Weights of a small mixture-of-experts language model, trained from scratch on English Wikipedia: 64 SwiGLU neurons an expert.
Below are experts of layer 5 (counted from 0) of a mixture-of-experts language model. Rows are named router (the router's row for the expert), down (a neuron's output weights, with its number) and show model dimensions 0-63. Each number is 500 + 40 x the weight over its row's rms, rounded and kept within 0 to 999. Numbers have three digits each.
Before each expert's rows: "comes before" lists some tokens at least twice as common just after its tokens as in all text; "raises" lists some tokens whose logits its average output raises strongly, later layers aside. This comes from a sample of Wikipedia text that the model never trained on. Tokens count by the router's weight.

# expert 5
comes before: "\n", "-", "|", " ", " The", "The"
raises: "\n", "==Early", "====", "==History==", "He", "==="
router:532479536401493492479477471530450546536501517515495538409552495482542462492622495448533485547452520440492584484534545499511482467474457498534516489580427523534547471555506461517455566544452530
down0:420502456537490561525432438508483517533573517472529521476509505460507487465500473486516526513529521440523475540415512512542505526476487542481613491464556474455482401480517467502489504515529587
down1:482595503490550598503502523484522469556442571443478446420516478550474519474474511507479543523512482481485534528595531551509430512449481554495436461526532487549525452438518499504467506509489529
down2:537517529541501468506440436583508476516518530538492550503510493480481487542444480534527556532444542466475442475452463514544591527482518486514533569477457507479558476545526446490512503492470528
down3:505593442524453464514462545498496517526527596596555569469472555469545484469494521427454561486483497468475508519492456508488520472478531565550568492480462526441539463491491523502490529473542550
down4:568548539502479505572508536478517477509475496440467537530532516582512504498512401481481532518452530471572533494519535512543507560434480511478465511496494511559464479566517525529516503488456469
down5:528516461530518508522492548475487492508507495518537468562491504528495499496451495452533533498537418461516519534453516569529467485540535554476467527510422477486557551488577504525460448492530459
down6:558501522491456489504491481563507487485451556520527533522544506493505466557616473472502442521487487574516530466474540523472490491467479458463531558515561507430513531528562525495522461450487502
down7:540489517498548471462588513458529520543475566500539531483578470536436519511543561482513512446474518500483487504522505536518531515484519547575541488533502379548531551420495491556548489500435553
down8:492531477512514556495490511521539473530509470477437457509501509514481513505471520510490482480486509481520462403505519492502502462486539458582571512472530510514460499494420522500470464486510432
down9:527446496449532451516529490528571527565511520443520501460487546455496497423524507463487508540496476481451539472475463508499518397543593506571428499542512457509535492564494509544452471538439484
down10:517485518578535494497502439469566546532456542549516509481498504502495418502491466515529495527489478548451486509538586457464431482607505512445498508440545503526470492488538483491420538522454498
down11:509482513514527586490496443469492531471457503500535479479498473520567476533412411499555414519511493472524504522500500497477485508520401520462471430454544551570534500459517520442573493569529478
down12:520504391544523508448514585519545465513519486469454519558481469514505539536487468487603424511513490468540420516469436530513504528549452475502512558518493483429555556509471441494521498544556521
down13:580484538456514469451473566477501369489437553498512511607541519465542514463446474549538511505479541439515504471543492483526471483447526482528503553516510522500510518507529516468461477549459494
down14:561516453600463553504484500515546534469516538488459512527483433493573536538504516493446484427553556530467527460568536550528406473522462527464481456552621506524534468446530519475542530497517538
down15:449528478483480437529447525496489575573507443540446434510509465529480537561557509438497516428514540516513534485475526495451524595423543498476507506501540521508421555495480509495553552405492502
down16:518491501491436470513471519486546461441476420545407552559489475473489470491489539481478499430528453503459433464522528533481527436486471430472545521527484528578467491510518434512448499466494519
down17:505492544451589574551536529467541491491420526512477441466415583543471462416474562496550482476462616491542491473513452505542507573518477482505551487502546503470514527458529523500477535467472441
down18:472538530477493432476489610582467500503487476593472468488532479471491487538431490449504525480484546551498451510476502479501538517555494515508513596519493480526526449513521425491442566507520510
down19:510481545519525553498525421534513453523519548422540526431540483452537447532474492482517568533477567540560530471495463466487435453426426582462566487527563386503537506495472476511494522502469482
down20:543518568479440450475434471449488502503487522451523502486432515449502435490529507575507521497508410505525453519579567463447515500515515467504521477503537538438457533479535520492471496546508478
down21:537490503527486502549515575496547526465565534477477451474467542403614531476529490483477481526467471480570488524567538507432394521453499441531514527490502471470458512562532549508505538543555483
down22:448493463490552473437586540449478478532516436583462490485498461584498534536503487494467491524571444482590511446489515483485521510528518462488514495535487537504575495506499544495525463573469489
down23:476549516520541466493509493446483512485513523460479528393479458527452478549576542467510533531527520526458514491490472531538531493480542539461479474498528477491561559397494502412514578514472553
down24:501532475534510479489474435476499583485476601411499508497508499528518478460529462470486461512500522472413389478451485472480493493483571480490517498501476570534523496533470499531493522511450520
down25:503488557514461493483335480521485403463461471519434501531503509566460469502525537473455554471500465543531510518510476418510603535566522488444512524528483527482476441482536454540533496556506532
down26:477457550567471473475518428533490487496505561484509491519511563536473511504549445462492417485494517425467435547461423465461556480557620473558480476499505530508494464484469520452496492539407454
down27:503535453561493519537424464480528470546519516485444511516466504449503499386473419442467472538479474502452549455532491521424483509532490453507499478532605467492485428493494493462536501545535518
down28:474567443518539421468445502535477574541536429509572509502440509580463483535510512511551570486465529485508543424492473505571549516483440549516506492499546510475486554503474482490477578515467505
down29:491551492455489404491447527486489492540544420486500536447524474502527507443506487516484552514489511556497622502517507431568525531450483467496450568540495532525469512537557482499495427492447553
down30:565495467526499557541559559558530451506545592424519534511544507486545516491441501525475515434497491485502524543546509463459449523530440566513544496478438497494534530549455456513517445553493502
down31:526496468491501373523483473527480515527517503524511493472477496490561478435485517475458573481395526503503576404493501550489447497519401512480519560391530516516513467538494484427474528505491497
down32:496495518507533533525537431486509487516520541521430462435464531509504508489446454520470456596494528517599499482526467448492563508551511414435483484435470538489479495467466374541505537542463488
down33:541507473553512538502496506586572465474556520470518462415458582483518471494545451506508483485459512478451549536505444535519496478490475580496501545487469547574506467505503467535525518518503504
down34:496518439517504493452509554482542476518544522494478548483479487508570535511555493531511498538517415406474529458546475494549587519517478551545527539526534505459458508460511478462497471450524504
down35:499444449439438531490513470470507416551514515437500455553511418515544462435538492545485530538466499395498449532481561453521496501473526412491539471469501504459487590492471513500497512544528521
down36:507482503482589498465502533541501541577516486575461495522462480500524512483497468480515499550456497555505504489570570453425499488426413457450443470530519524430513517417489481491477478530470548
down37:454506494468469488505509511448462446491465488461552515526508511496533431516583608467515471483472518478492560525521493475499461487414510532547508498471463538500502568518504543483514516507486518
down38:491499450552496501531515511469462488477438470436476540461464467502417553488511497530515504486538506476504496490496530546483454475436484565386543454491447540508495516443558551542500460477517513
down39:519542463480503532480476547482483600541509513490496457489509488508525499486499489516488508491526506466476524515523505530507507482500480485531498596496491515496482481510469530501439499513497472
down40:444463446464421504488502514526509550488515521508487479477462481481466467501469490513540486511416504532508585503526480509492469504468463519424475518559456443559485482470555532540566535520498541
down41:519520480563535495532419512513497490477517569529624555467498415432417506478506544500533511487457549479556526563454433508534447542430497513524480551425492440488543473541503510530413509530522484
down42:626499499507549556574533494477495451429593518481488471508496557517583464487517505483453476535518449508514448589541476585509472503535576467502494441447495502463475472467563483499484468473457505
down43:507476511508520470481576509529472497505509478497458474451568545451490456451479559493541511503550532547445496506471481476425495524593475452444454473611480527496516396502440472512517475499497547
down44:443495487489455531477523403494504508570402513489508474463503538504597454450501516505563476517545514500474484425421477454484519479510516516481491510518482493477477420534477469461475495443491534
down45:480490534506527518508498572491460518502540469478456498516495539552485491481492607510528469527498494484579430497518508516501496514592467498417522428463456523561491544579483442553520501522474417
down46:527520592458516473503500549474521465554465490555545557504480495484550514512439542490527534475521450529543487535439531498474593463464515528565572547419502418537489508546531593511536534483516548
down47:467479487503519522469524519512472433404486504528533528544467513513481489499412486494481455542534542508480458526450425512541451552479455516481554455514478487541530504494521597572471463534488465
down48:476539444560592482462559495535519496514487489381507546475512516495440475492518524494486491430426622465558452518557474454514480490537528543518535455476510476524498516502497499500488537580490475
down49:491527501481474490451504440550484536545532458506487517562534505534531461463475529518471513533490470502484514535512535476553532510490514456534529516478501438464471542525481500543538455475550499
down50:550478520442526539491567511507489531466474505577492506514520490529490492572494584453534500480553503484532397418454492506535474508527478446512518490541462482548519472570574585566456502514546470
down51:498543469515443485526543537492490514504538471515534549646494446483527457513508537523464478495537448545522476505541531472561488493479497534441488447466540480566422506543510519485489576527534546
down52:493540516520519477483534479507515497472488444590488453507521452531505535508510504508452576522450491427598492548523489525495522488488482482455464507523480450509630499449529550541523444547511491
down53:508513538510494508498528475523513511467460481491497492620473440479494486482545556498467541504516515426505496497512482516573499557469432476449430536507490477501519509523506531485491586508423435
down54:502449499496531417493486507485500525469428481550490584465595439480509486600473555486497530531418433481549552494498530486543590472511496571554537482481524486559506531527527510481533480470513521
down55:490491486471514475481524481494496534534485517436444481471506525469543538414496533594447475501565485421491541506426509494544549513515521484501510516509471531460553580508571526522526480486485468
down56:475415523484514504502532494474546563536523477566495539520543471507465514499516490529454588482448564537544471430547424524478478515515517517470506475528464460495488487572477507503488501479474523
down57:504509498500503552514477506512453522523597450590539560517471533538446512483532566482511486498552521528487491548430480539467532548536510445479466535503484466560520527529531418525503454516483486
down58:499405503523494539503570489513473487531483476519453458605535480547509523481536524481425539520488463493546477561477516433436546495483501577485495544544513426500482477469469560477446477490482460
down59:469559501499534530549516487519482511506561580466551432502518455519488390535416466467525465550465541445436435498488545508473489521499499467514522502422527548448548555420484447471504434530521523
down60:495544471550505507548476579454535489457516501503519469554487526574481577471477466428490542445515454541407471515501469536503478485527477482499483489490500453569537459501504467475497472537517505
down61:528591523537504560503528491467600541517494541549499474584496485508497577507528542479448509465533491501529514497481458469527487455464503543462570490501502462476512537423509548458479537507447505
down62:477531459525495460468573503514478485510513531446492525557418535507417456466603442501501469436520495519474502379503520466519524444495428499532468484417541431439512491540544484490478478525517537
down63:487527472476475470483476521485487483427474490445496482519466448541416416533530473458438459510462506559550479532439442525507504457493545574470476472523519551568476455530530516526495441529526470